Below are experts of layer 3 (counted from 0) of a mixture-of-experts language model. Rows are named router (the router's row for the expert), gate (a neuron's input weights, with its number), up (a neuron's input weights, with its number), down (a neuron's output weights, with its number) and show model dimensions 0-95. Each number is 128 + 24 x the weight over its row's rms, rounded and kept within 0 to 255. Numbers have three digits each.
After each expert's rows: a language model's description of what the expert responds to; "comes after" lists some tokens at least twice as common just before its tokens as in all text. This comes from a sample of Wikipedia text that the model never trained on. Tokens count by the router's weight.

# expert 38
router:128113100143139174160108119065146116118158114140112140155128113124152097127128146090122115136141143158159112106123137108214125151082150154109121083119094133138083138146131136148120124141164127097142156128096125128092129124111139157123153145136150076107126076114105167111135137130122116158
gate7:135147122147102146122140107120144139068102112083090105112109129177156114133163143127131103127099112130190093131116140065193115131123116114128135129191089091134133121120096130130160133123149136128159131144108129107126136122146118146114127135164135145103147071140143100153126138128135104091
up7:154123129131123146123125074091132096083099109090114100130149136150151127110166145152135108103092133158170127139101112125184127133100117086124157100155107100144138107135105115153184132106169128095131152152106130082111146138125104127084081135109121124118090097119121103139126100149110116119
down7:154126102118147127142163118111140161115130149133113125151128131118148131094105145133118175127121156127106109124126135148117157107142104117127121108107141126121145115125124085186147122082118120121130139098130141132144120123136121133134119127142134255121139120131124140104082150117123159103
gate8:099095111178116121155132112117128128110106112137144159125133111122141143115122109095115122124113146111107117078161105111141134176158175180130092119086167147146168125138150152068157102132126133113136107128146143135123140158115112126094092093130123152123115100150187131133160139105120072127
up8:127147155132097111152135161178119101137144154113091146165160119153122131110136077176125129151154130084118111150118130071137117111115152142092138167125098134103113120072126149162125105097116131119137133098136144118126119067140118135067114134162121137135124126120119143117099090158123167149
down8:128155108147142144139098122113111135115124134082130068131147089108142110061102164117145148110158145124119137160129164115182145133114126149147163116120139120153095168122109172173154152138086129148126126105103136150105117166142133115121083146162091160127126108114140082124126122121110117158
gate9:118097065162146174113113114098131075141118115142128127141087116134117104159135112119155044090149112152133095113148156158115129115148098106150140133088147135148103120125148135140158098175117118107124170121105147109101116156116125141114137092130132166139124115131102150148128083119113131107
up9:131107146136100137116128124083110144180106102129076121109167117111131110123094112151108137078116140133113072121135144116096178118138152133158181131146149128119120126178133112156158098139120125165142121076082151146140154082146116141146137133111173167107118138142123114129105129137133128094
down9:119127147173086155080104123137099135115143119119132108143128134157132159114135132142124134085152122093159158148133154190144122105149176106149147140107130120166080143120109167174102137141097152143125146123132139127119127115115076100141120092083144079085134122145099116139119133158144149103
gate10:126114119121115163142130147158152100123077124200060126173128124139139121173169132145114158117144096118142100139146152112148098133137121127117143098161091120103143135146162123097101118093109085119107145178125149069127147122112155150133107120158109112130097131129118139125109136151147143135
up10:143115118173143075087142088101095114165146103065170200106159148131101143145092112113139127160099172159150124109126121161134166139124124095074159098132148129151128123137124104104132133154130119127145117106099121121112106101150107117121134127131114137111132138153169128135129114145114132148
down10:091159148171130066076155127194096138106126088112086115144157157141099116129102122125137156165141112109122151143098159106147111121121149103129132135119124120109153131156122116112114139087091130130121150124097145133125150152151138095145095159108150107155124112099125156105153110131089096099
gate11:151122134165083111165177137126124168138150106148142094130083135111147125139140131134084109132105128126124148145140154121097146201086140118094144135130137122153168126092147105104092136133157113167149112128150081129124079084133115157113150135143170109163119128110098142118113113115148144138
up11:087169113115176130103082158120121089129136140127084165107180146154130131114119111095143103142166106126142130126115080122158129093140174097158112132146150134086079125132111153149162115138144107097099127140151132126111131168104132126137146098106107137124151154137112105146132116171095106103
down11:140122118143155136125108101121118108135107093098137109099153123126129133144144120105152123116140137127106138132124146108084136112117151131115128100106104115116159143136153122107112179132107146124136143127118132126130158149150145149139151111118151000118093128130112142156132110157112144105
It responds to: Numbers following pipes or semicolons in statistics and results tables, such as 0, 11, 80, plus first-name starts such as Michael, Chris.
comes after: " |", ";", "|", ":", "  ", " —"

# expert 46
router:092121095100131133153089116087138123125167083135129148128117132124127123132114094135145112125109136129138101107131117108147120141096179156091144093130137115113072122123129134123140127146172156109110126155112094127090100141083107176124129134131123066109098073117099133091135097148097128170
gate4:123114123130154109132112147112175107135159114142075077120135170134128119151103138132139105155153149107143106106152121130129102146159149110058094092113143104097128064131152116119120110144138128106144148119121130136136098101133166159104142148199095101159143114136146124148156122134158150132
up4:144108101130176127196101174100117134116146118124091141144112129155132132134108112104156116154146136159074136102111153162125108135167111136124117144139149127122116146117132160128110098147105126136112091136089141108142084174100166130076092144103109150099087130098117136161102149112157123140
down4:124082142094127105120083097132143105122144109139086098152150101092097174111092093129134126108120107105131139111145139125119175092135136134134152149107123090105122131118112113108172156116131148129167107123121124112177150089165109101138121156123078161088125085105151134153143155103152129106
gate5:118116121077125113087131111115094139167139150128186116149106109144105136099150113094150115139142107122115154112103161119177109133114149115127161161075115073131131126166090108082078131099146111140115139111092113142148102112136127113131132115162183146130143103152125116134121138106103106101
up5:142154139095120164137123128151177141142138119163147104188135139147145114162169131139184120091144138117132123143106132139155097149122118140151098115140127112138153089105140159149149127159118107126110141137109131137138096137156140135133133213100100132136131159122121135106110120160131200085
down5:125133116140159098149146127142164135084124096138128086129137125115119169126134107142141120134124143115149105148095182109128123117171159147132142155169143144128155118131098133132138148119138135127162123135105146134122139194120091147146116176075148038105121110177131112141150149119103114122
gate6:110143123126109112167115130120149104167119116160131162175101143129130117131135154114102143126133091144135072138098146129118148104137114176122138091126106111163153178110160094138169136172139138138134161141132166172114129093123096168135153141131189100156133165142098125103132107142107125130
up6:114142144132125127123120171115042140138167156168127123130131097096104105133150115131158145145180120107146121105090108122109142134171127122097106132108143137157092117173097132120141169074156119134168114127106161127133148156098163127122106124093151121115152110133144128133140081139102135110
down6:117112171128143130095106102113091164159107137093140095149094121142140111147100118123146106129146165088122117143143133144141130137150106103096073094120118145171160122126105137092091114145143144135129153133129159106124125113134091132099104125132117026121117136152141130103124099090114148111
gate7:095144112134139165175098129105133137127118149079111092226112125130148130144105117142116134133100155116129108125143141090156140132122155125128119132134096081102116116107133127080100129126173130107123136172149105133149142127168110156147130149147153128159102115117125113134153146136084137183
up7:148106104131132101137131105128079163129119170154161131091108147093131126138109155150149117069157110121115139118154131117105115172090077140120124134069162147145167139132152144142123152100068157130148156090147141148102140149114144145117114098117117120108119147136083139143129107104157105114
down7:127131102141123121110137113155142121095111096140136098091153123125159081114163157092139154122144065141112114121117084170152136130100110119155148107139128119169118186154078111133125122138078143128114108164117146139136078145097100097083130115089127114137115146103123135110134116098128115158
gate8:104166149128134107117145139112112109143075137083083146124128119124125149117070135140140125103076112124127118142110134136135132141154116126119155159136135084118124130113140149129125130125131123132118136117094141089112207179134169127142124078122171104134098109089105131139148093138166073121
up8:128122151120114130119130150118165114113174146162152165141085134135132100122150152168141100120142168121138143116145136097149133135114144087168152163145121154157138122130185105091191101135150149119100086151129124116097126104136129118123100162132127141124216153136110139109108134119142122143
down8:138152130126154123081108131163151112088109079108113107130127150153130089148111117146120145138145136167129076134081133116164146144151097119138153133129120108112148090156123134110120115138122125088084088084134104102132115139124104067095171134113126172135108135095115147110137132181150130144
It responds to: First pieces of words split after hyphens, parentheses or quotes, such as dis, partic, Ja, eng, plus table dashes and cells.
comes after: "-", " (", " \"", "|", " |", "–"

# expert 0
router:126108135112114169133116112105118103105174113129142128145123142135162135119129168115114108161091162095165122123122128142154140152104170148095125112129119143127122143151127126132125097134163155077143165139115077121074138092119127163087176140101149119113116118136094175082151107122104123172
gate4:105113102119135189124123096121114139144141110124084135110121123141164134179127098088098112138131126111152144127103175135108116154084118143111097155153102119132117172142118159107116141127101155112199127103162127100106161135160132091181126113125129112128090159110135172102138116115118141129
up4:165143149130135117191163122130111130109109127162147127137124137115130140068120133162118112101106123144124127088119107163122139136150143117083117136129127112139114161133127123114066126129129191160142116131130150155132090165130129109135141096175130151117167118164099104082110139157182142099
down4:149153094132158138093128133125100139105148129163111118133136139137120147133145180116172115126142128125194130118191147132078130119106131147172094157125150120137144104148146145168112133143123088091104148094176110122090153107163110092162117140132138142146142171122127133106141094094120130143
gate5:100155097142133150117113153146108113160093126102139138103142118147141141178143088143154112156148129142147140144148086074097068150138144135093109116166118111114126152067145131112087102113121111117100133135157167117118134114095157093137134120110131140143137096151109132151104186101147141117
up5:124130168148121149138143133158102091121081111111109159140122129134162138043114122118104107099085136132127114156157122078132129092145160102121157110138119121162115109123093096154122161061144132155156115120104122131125113104158128100145119126136148128120182151110156158143153129120102125111
down5:137144093115143171155124114139171151115110116137130084151102153121112115066140127148140143135099136124116139118147086105164107122117141109117164094087082155126130133161107121163145144132139146148157142129116081131118110125122131160160162137129090183119154128162151129172113078133159145106
gate6:099123104150156131154089153109117118141150123104105145082115113122123136191147144162142155120133121115138103095173137143147118129086133146142104137148146113112126074171123159153140107067090066104136119137139127108103122106105127118140138165071121148122124130141134112127090123091120151140
up6:135133157113125142149142069128136077085106132142132130127182103096125103118121134128143142110100141092120131137116095103151117114119104092075118145108105117150130121192148122081136113120141165147113099131143142156105127163128156158076136107113079138141094133129117142105138110154140079128
down6:105129157132156173124126074137110125121132118103086156157141094082161120158139059107130152151111136115154163099095127150173112127136133128145120154163114173140171106148131124140124124138124128114148099123162163156113128120148163127087120145102122139116147136125131166073116093137137148144
gate7:125149161132112103154160133127139176119092127154114163107147141144140102119178124143134150164124101130112128133119125100085110078090145115098149126129105098144133086151126147145132172118129161103055117123103104158129139122137102111115122111176155078120147151156132118118102150145158105156
up7:137129099114147167071124099128118102130123145156125135118106144078130123140097104114105127100131176093192105100087118178088143164132129140160135140129147156123127099145119097117126093185138127121141143142133141143159102130116109071126135122125151151140154120141096137144117101083155119111
down7:128123107122152124106101129127104136148124142143145065168121108119122150095093100100117112127116124115151138125109139104159120169146151133157130099122130141104161126140117086092132144104150119151187148154138130141137108183126139161137115118110095041134110118118129146131144071112085150145
gate8:159153156113103179107117130116103122102132149111112120090126132134122136061099101146105127134133164122097131106102167137136134148121165147124149116133163176120098119113126131153137143134128226132091152133119121135106116144133118091105112115094106129103165123100134112143144087085138117133
up8:139156140165103168152103133146103086133154145127099133151128130113163116117108108095089073115106162117117130107115145154146135123120166132125140130150158137101124147129113191166158095105134149117121141124142117118110133126179140132125117142073115156105173121121124121179167098120117184135
down8:142118129078100134126164151130141112134124115112148175170148133142142134165141165144096130117160126152117089150111160171127146129110101139115094127154105146125090152147126139130156139150133081092126131130152174121112133092119088111137095129170112211137140141163143115139113136125122156158
It responds to: Determiners opening a noun phrase, mostly a, an, his, her, this, often before nationality adjectives or census phrases like "an average density".
comes after: ".", " is", " as", "\n\n", ",", " of"

# expert 4
router:130138086126120162137095108096133086138124111176121113152099143135162097077145147098125108147111158145144134097116115123135149165108138133135124107103108154145085153127125122131133109155136121059124111142126091143097101141102123151135158136103134067138110099105120169072171125117108128128
gate5:141145065109136146137106115117137121115134098083122163118118136114122133146148182142124113130152145119145161191115148123171146162132120086163096091127097129094137131139101157103131121135153153122140127103077110091122118159169112123134132118090085090131097147131163124105104096138139121104
up5:158115189158120134133163112127141162209144115135149113152137112125139145113064168124132147100150126102144113125119129137119092121123136126152159152135128136143112113158164114142145174129133120125088137163148155135129129113116147119125149118140130185128130120123075152058160116126119108139
down5:149148111143107112119130122101155135147122139109166146115132105153150130112100120108165120109125119117098061152113101151149102142135153151182103138153145148113117163134126130142124190167151105164116153121133115121166126148125145094108121120115155129126148141120077151069156119122158072093
gate6:129088143151122076150142171102141146119165117123150165170160107152095130163136146147162145153107150138124134138142116108141155104100153114114151119133108136111095048163099142148118147096139133112113128146107120105129079136120131135164123091136068097118118139142134135127102152136152093115
up6:139157113138136166106092117131171116102104129117113120115129119132127093137095091134141111097134116128114151185173154107117163155115120124158100124116115110106145160105098167089141084113098103090105135139132158107115123137125134117097154156070051146137147120107150131115097112143114123122
down6:183104130145104126109107131115140116148133103129108096140128136127156130159083110126100122117106127094147098142109150107107131118157124141134159110121118074148120123099113208107099139101130104092113169119163154129079103169130171107119162132103105171160115112112145106097126131112109117131
gate7:087128138164130135123089114102107132096130104147085147128127106131164143172151151135164121123110081098157147122147149117150118148161144152132141124107099145113171144152128097121145087108158069125162143104093105135125162124146115124155154141165113152097179127130110164103129097114136145161
up7:110110127133124089130157142120152114096141105143094123120121123132130168101085138134149150139180115149113155087121144127120146124173119155163184133133124126158142103095172098114182136125136099146088130103121125145154155143115125125114142113179143064129185136129126122130141122139137139075
down7:169152117121116120146125079079163140106151119124128152105129170148106181130155087115145147122131139149134153107111098102134146122079144149150152133135152132203134114117146130128088086135135114129127148119131147127095131141090150142145130124125102102111144137117167073131151148171138143084
gate8:125140157120158129149136153097120149138182074076086147150135124123116121095118138130165156127124148073119117124123143121144123100172123155101096108149064129126118121145141143119126153155154091150098150153105102095132155134127104142090152110150107147085107101162101139117121128098151107114
up8:121129089116130182112116132144147116105118171143128142154143100122151113177136176153125098151126181127151089165125123146134154128122149098136162140152144119091128141138086159130103094119157131107133103073129122122091075137136121119103073148104131086125156136121127129099111096154134127107
down8:145091098121093135119141145109125168102114138137113107106111118114108113110127163168115111126106137130109119108157130168112161140109133115131144105149129144107128124144100162117064170121125069098149159108147151104084103110139135157129110164098156102167108127124078099108125110154122138069
gate9:112142111140126188107174161127124147119161164131126152138130138141134123111091103177127167132130154103093153102113118098130151154139154084118126125152125098101138144080119158140134120119152118112100133146137109164132110135154081135104089095108123169107168107113122116139089079100102149111
up9:099131154092128087126109089114140142136136107169144152142123155122179125136118119126123143129119129095133111100114110120099115118115166106069097135181146138130130138149148088127163080130143169126090154133129173116122148114143134175153142131164135102132172134130110102105075143149109163104
down9:088157129147103139146111079135106151120088108122140158130110168098112113115130118093123123096134123132138106132119106103131133121123143143098081130172097169122147132123094151143128074163132128145107190112111144106174174147116122102127113104121146090157115128159126105164072148132128133099
It responds to: The word the (also its, their, a) right after prepositions or verbs, starting a noun phrase: of the, to form the, explained the.
comes after: " of", " in", " to", " for", " on", " with"

# expert 2
router:131111099134133140170104115098161143148139109143128127154124108145148107126137108107139109169129149133122133105130116156125152143083125123122121099130123137140053154145148125114159144126137158093133135176097143124094059161117116140131133147125113067093128079148094147061133108140118135123
gate4:136129102118100119160113109137145116103123208110104134096113126147124138163142107109125159162129127117150150151092128128135145125113139113141105143084145169118043154122108128122122156130150170154138107106143087147076138132132159102117122140172135099161149083109113100127121123128102118132
up4:115161138128119162161156135113080127114112137124102112119167115091129112087101149141104105079104069097083116102137122142124106097105135145120164124131107114111154143094128064131117158115125113109114100164114110157146119119143077120111112113108140143115139119171127126151135156085091112148
down4:122111134163144131141111140137118150107179135150153161132125119136110135127122071128147160126115118159133109093097101127124102172138141105156143123099092126125100123167135133106112133165124143080132161136128146164127125131168130113167135134098132045162087124104148114110066123145133112108
gate5:147149134092128185137146124065138156098160116149142092155133120111139118097106106113122104136112125099108102114132117119159130108140121159121152105135129148087119123139097145154138122170179116141111055119130169139131159143114113133166131138154123091078098130104129123118157130138147180145
up5:095146131165094119129133171117158154119163123108128139149126132150122139118105130130146128129123120102110139084141162144111123113193137085228102084127159140130117131127136155153143128162115145100115146124109119130120150137122104116146141122110109119122131147082163141169102134160127150073
down5:165139125084127141135117142139132127122129143126110131115103109136153124128092134093098081155108125117115177135155124158133116127075101119120097083096146140110156145079122099138121134136138181119179121127136178121086102138128153172149125123148139165132100139126103104093168112118164174136
gate6:196153142110142138144143083145133119154126144103148131162154121181126135065112171146077133145129146106109124130079097122133138140112125135080103130172096076113153124144124129143100144091108143134137115115073104127124097148108138127151141117111137115134094105145139118104112155107134105129
up6:117144115184122103126070105132119128128153139117153144177134138128147149142077122079142112160088135149151162111158143095104151130135105107152133133144149145103104139145136110165115129165112156130118118134136090187137149139116136101131134173133117108121140199149131124070117135125113131110
down6:126107117144134124117079093137089148103157127105115119144139163123096159089110090102141115119089121138137144090141133132145091093137154146106123108168153130114120169153160100112106120136126166165125112130155102134115154118126147138135139151163095128130124139108126064153147118150131201084
gate7:147097099123147114098142091126139105144151114157101132160099128117136148104131143128182112117164158128193144131111127102134131147087158105117164054134132158089105104131093127153162092134128137104163160109132159137114099132158124150163139145138115138104156108104148114136142120138101167123
up7:135115117121129120117108084179136119124092146117155118144127112114119112104136123121141127145153136090118124148115136160111131101104160079134102096086103126104120128103089162147149123138155160125101087099095134097127094153148159085153138106122154067132134074079165111130101149133141151139
down7:145125117160133108107156135122104136137100097085103120107136088116130128140142149138108100137143094104117120072130151119114128124116105111097110136087110195094140144102128135104151087158122132093100159126115079143120158139198128110100079162141129111121141134101147121090122131125146131086
gate8:108136099138119121157100091126168127094163107090108096126117148116177160151114128143103072144150125130119100132174143144132104173125129185110128138157149107121112185089131154097090121100126123126114128101133113128099107118110114158153122128119094093165140114106112119175100144115125117118
up8:107140095098107137137071134124124101084143118091116117157105157114156134160123122149089105152143108132150082125172132161111114099120133154084193124130155161077104114168140151115119106111099114087104133127103150165092121126143101139115095118125103124124127135136133126105107124160157104117
down8:159131131156120155127119112155103083135169141179157147129155116107099126122116139123139149137188147142164128136148076166110131149148166109101137158115127094163132112136136150177123188131130144138131164085119158115111134104171132093129136126126115166134126114125125110113163140125092122176
It responds to: Media words like film, TV, music, song, radio, video, love, often inside quoted titles, plus capitalized opening pieces such as Bab, Ab, Y.
comes after: " \"", " the", " The", " and", " a", " ("

# expert 35
router:113129138136126189144104127100154118096158151134127138166153129138164120114143160104138115160146154129163139116132140145145143150116173125138133081126098152117115129141111125098146123111141144090165144147109080115084111128127153124142134151134160075111148084146115185105145072146099133162
gate4:122102142117143108148100105136108119133144168170165067119132094103089105112146173117099122155113154099117102086101144164103109124139147110131146135119129123055118132139160131113163154126154153124140111091101129104111137145119087105109135113088126121124082124149179141109120124154143111120
up4:091060140090111102153132129152117149153134139141114132130134121130113130142164129087176127129141120119148130131175083147080130113124122132118136085153073128122125177100158128136125144145115142135146127122124116110128130109068130088143107123109128150166165142175157136104065120122112118118
down4:123075097086129118108109155080118108096146131127163096112109129139176110096116145108109150153117072171120157125120145123131123168146169152133131157106134120104112151111097142118113161137180104126126111125128167092127164104146105121137110128111120077092114126101139117124173112140111147153
gate5:127137154114130115122118099103156124100097128084173111180131095103105131080106087155110118123096138136142091143152126144134128114111149143154150142192117139121130097135132134144111146099104113125151093115140141141144131117121168120122099103138162146135105171108126119083076103120137126197
up5:134105094164102091150125130142140120186130107134141131107122164156117134106111146101124077147144094122153159156159132142165135139149139148145115085123122116091147173118137086152132100140122133127096160158157103124140121148103138095100119123143098153114135100151133099191139115081105094109
down5:123089159159089121109125107149121121110106167125107078115148129137082186173124112084099152137154111100125118157105150128072134128147122117144116106133124087136157126098108145132126095146143115099188121135077120137176138150140129104135166097107143146123114121136103105150124118119130123099
gate6:132127113139114089123162113086126185111097180125063117117135121101169111110101113144138149080093127126143133095127147123136127148092103134175119168095118092156158100149124151121132131088136156101155145103095111138132128109099141128101140133119143115143077125154132141112145178126131122132
up6:105137112172153087137132132110123081104114148156137169155111130082116152092122134136161112128147145152120096112097118080143147101126151149125104148134190094118123093120131116108149138118139110112116123118053104145156136118131081123125146102116159123121133143167108095172152152152104141126
down6:097117060120141150132105150122128123163177129130152091089117137115160114093153097145121112132131120167087139119130135130135097133117126142112091149134150119108116108156078154165089131128132103095137158138132124093157132164115164099136107171137111129155107147098107153134120098067107120112
gate7:144119145109138148101091143128114109127112152129072173143119156139131086160128116095170115131125139085094092069121129138138114137145153130114147144125133150100088117152141118097142120128108121084156124138106169151094157138161102130139174126155150145084082122127135143095135097109104168127
up7:117148121090144122086141108097112140119152153147144110163083130118137132140154103134150147097100131135145098101145110146157100075138178126150108118125151147088182108131108165141165138159116156108147096152141122149127132178097139085116127099138135146142114085154117127132103162134095141167
down7:156144170114082123134126136140127127105105136179137133103139117119108139136111106162139144106130132140109145108162153102143168122118084124146134153094114092105172118104124113101133147119107156129097148147135118141153094142113130168097139080188188191134101137147132138146148112086125123122
gate8:136157154123122157107086163141092117108103099106113147129151072139113156157106149085115137165142125120122122138120117137129144100116158133091156127132142144125079173138118076146127159163141129083125099121110103128066164095096131130135112156129130151120136134169117162123131070132139122125
up8:114133142159141199128165125143121150104171133146152122120112135110126149142164108131146123164129148117161143138100089137134105115119137137163132133155148119127130117125145121153135158220097104176150131085128131162172128146127105130099128090160149103141136117100103142133107127142105158169
down8:141098112154132134094091100167177127110145113123134100152110150109149112124138090093138133139173143136154134126099159184114127102105126135139178114108129157138120122177115087119142128157165143149177066127143110152151145127142118158144107073141141114107133134101109118146115144152150149145
It responds to: Tokens right after a full stop or quote, and inner word pieces, such as Mil-k, Gar-amond, skys-c-rapers, include, police.
comes after: ".", "%", "  ", "\"", " .", "S"

# expert 44
router:109143094122153191164115130086150110172142140121161110157119137177142128098137119138131130169120157126126127094125121143147145139105158145125119103083108135112106124109112142138160104167143170086089146142103108117068101173128110138140152157135139108117117077141111149123121094143102127138
gate3:155106144140127152127134113157129151130144065132155113093106139137169126153137129191121111143139108127164129105101108139140160136095181161137121119152105159113133153180163106080092099123116121129123077113124129102128143077133126120089132116160118138098140163142156117124150086134122132117
up3:157128134096102158142129121150155151121140095152161115095146115148138138144150114160171109139142118168095135105090155151125131138107150116131113121123126141108132116150157105117160102172084164144151088105123144160125091105152151168121110114169119145129102138153138105114119095192177104096
down3:134105155144162156154126126139112125120103069120116087113125116145120114158098119176120120150153155114126104105104136125104164139119158112116133161119153129121097108147150107118121110128129149165144112114124133125140154107156137086160131138161144231089108148128141099160100107165143130101
gate4:107110082131122125172167081118158097135124130114112162134164132132123104104108086110116118106063120147114123110148156136150126109136127152156105133103089106094134150118114146117142088129134152105124109080108111138162088125146114145152187100077136129110106122097143130113142137118165090133
up4:137150100115132162113091107108157118115108092121189119143142107125125100147105124098117099125122166102158069111120108165078147137121136090133116137126160138079081087117094120111112118127146134170109138127125138136119131151121121118125077159094106127140127105118139123149087090159152088137
down4:103136120115129078156111147142095153120153109146108141131108112145114083152172122117122120144125111132135133124124109151142110135180166123140135135137156112131121092198096176129133114097130095154146144107123079083092112087136150111093139139114107101154159176134139170099112152127136136111
gate5:111102153126130166156134120131185139104116123158136126121103131117068117139156204122085152149153144121126151118073110115136143114113116099157152120139089119142097124117056160096146088159125151114120124140113124138138102166158094139124110143116135118144148151147090123141141135144140139110
up5:119101108113106152092132179149121139095127143126121136139135094154116091121143125145168106136142145145133158151158128130086075145108133123109146139132170133102151103110140134118189135104121125113173136134141142123111120140127204135132129118055124139101127117111172125124118086076128106132
down5:120128118108129134126143152095092117134124127134098140130131090157134126083158104120132095121091109107119150162150127161148100142140138162129135163151159134129108112108171157083118135124126104100136151101142141141137125123126151127136117112101129002098103119115107140089139131107140096133
gate6:144097155093133153104121125093134125192129118151152102159193145131180131127157109090088109134128117116142140126120117135158111168111150112131151108139097138101127129174107098115139120156105105102170154124120143145127127105160116139118143154154112150166126129125137194143079106135149137122
up6:115142143122183105112130136103134144128118082147124145121150131170126114167162125137144117129151123113094119150161090110123138137122120086108114114066126093116142124133143156137170157122050130113152154121121118129146142171127129136162171157139140166112116115108142139125098143106190116088
down6:142118075095137102063124095150121145118124116164146109115095138124062131119129126127109130142139141125124150125136171131129195122158106150137149127176123105135121152141110155124152132143151148139126129145104120130139099125090139140150118127129100194180164113115111091132149145160089113111
gate7:138111097129134166141110132086162148135131129087155153141113128159147155145127120144124152162152130126134159151137103116101137114121149106068092107139134144123090127123133077139143141137124171152169144100185104128138148138103192146104154154140117130123154145149155125114163077137121123175
up7:123137162112087151130102113152127120121130133125139178098139136094144146108154148163143140144128114110131152126094115120152141114132189133112123118147104126172139114109096133133152105147128148081124104154155156088114163119124126160142142122121111113111191118110146130116122147149079186057
down7:116142119121134118122130094151127135095150121130134148133163124112073139124137105102154108071100117145145131143119158152171136159104172140127128174112119127163130100100120165118132165140124104143088142069143157149133094124104134102136092163123136148155148093122121108101127105169134061137
It responds to: Word pieces inside longer words, such as ingu in indistinguishable, va in larvae, plus capital-letter starts like Q, Fr.
comes after: ",", " the", " and", " (", " ad", " e"

# expert 20
router:143136106119144162147136105092140102144164118145119137160110155162147077108124144137153100130105141121151105135118124138156125161101149139136125091119104145119087149164108123123150088116163128094111126139131101128100083143093091188121157147124104079121114067132119166115159103129128098153
gate7:103119134111111096165083079121127140138126085148176130159128122133141138146078174121113129134152146156084097131141143142138145114104146133123126141178141127129125152142195152113123104178124138124134146123140151104107157090133110117097088169119164173127086154144091136136134114127126121123
up7:126162113128088179112165154137143154107126177098114113110165118131133132121172133119136135145149141131106112114138117110099125162138132089111057120070093138108113128105127101119107124124096111151101096122115117151137117167098164149142114127137134113118190134110124113123095095165101155109
down7:117135141104107120135119145114157156117113163109117151088108152105113153125085135128142122120136188129130145067139103124112147122116133066038112157158148149136154129154129107129126107165117161130129165111085109111115133106118154131150126133149150124153138148127073140138110149113089138128
gate8:120140180156121167145122102105140126100134075144072144086122128128139116144133148132123162167100102140170101131102124127121106118156148155145139149179109126142162111149140146099106122132138085122055187130130172132130112114138106136127104115121147098131104134130108088160126133130153115109
up8:136124142068117126120125143131093154114121134129146127136147122122131155088134135114121114121130106115071058130132108099130136132182117128127160113137138080135110119106123142143150149127153173147136116094168125111133091181120148079137103085166123123140142127099113131122144180130118070151
down8:124136118117128118179158112146133121085159128118115099145128103145176110137120131122160130114129169133121172111126094130153153118096131100102131115098120134148094133138115125096144111178122174168189159147104103098108120178097135135185117138114117102123150130117151118108093100146115156097
gate9:127147108143160122148115058094128130128122137146085163131134114138082121128125118154140160137154139126145191127110091100136147128070138136127127115152131177103143135154126128130131142154154164149182193135117148114141165126149110136158088148115125074129126101136122139119119149130097145113
up9:123119161127122129137130127129107088136122070118153143100147115132135158101142155127089104165184172151099104115137144183152138135179119116121114126169093094114130144146125122114111065117127078121123069115134113135125085093089126114108161138137133153120126166121126124133110111146130121143
down9:138128128087118167125154106177114195099124112083124144140095085109154162149139105142099135168126129101127145137138118136151151112138070118133108137140123089155101128160101152154155142143124118117152092115100132092127147122149097123154106108172087153141150139138168107099118129137121130162
gate10:138143101134121157146130092098136082147147103133115111110108059132105124119110090121122105174160104137096136107147088140179134121115123091141131050106124119148116126119130137151127140212129152129106130132124090138126152111120105122092124129132132161135113141101130121139084162134115113137
up10:112103139137131128126102104118121137098122138156108138164135114094150120128125129119153140098048160124140130130156120077124158113124164186109144106127153147107140126123132131097143142116116062141179164168112155104117129134141120137192127165129138139131152076157124141113101097124116134119
down10:160190143113144148151127128099114161068123119083150136150137103142056103129137154158137124122116127129140121145115129084092208123127142127157146123113100117120173137155099109116099114107142121125142177130128111138133129134136106129160106156131146143177150124136151097129146143130151142145
gate11:121081115155128127102125175107110154099150155117137121130149157115148128088155162147145132099128167085174109122109115095160134152146123140056157130145154092092167143118128129136131106137149114133118120138119134139130115109086136142120174054127114122126126110146118128114089082120139111116
up11:134133125165127181139160161123123121144122193134181170132152168118122140128155143136141122117109161107165142137110123092145114112119126114108140154108137113135195125132122118144120130119108190128150150113141083124128086143143172137124156115134141172125109152142135129120077107116095091151
down11:101121148151110150154125170114076132085155145126137154123137118133067106135125106146126142146122090134110121108155123158150158137084118103145167151137117100164160165165103162138109080083123145108134117172125085167121154140143099152140111145149121137125134156115096092128092132134144129119
It responds to: Pipe characters dividing cells and starting rows in wiki tables of results, rosters and statistics.
comes after: "\n", "  ", ")", " 0", " 1", "%"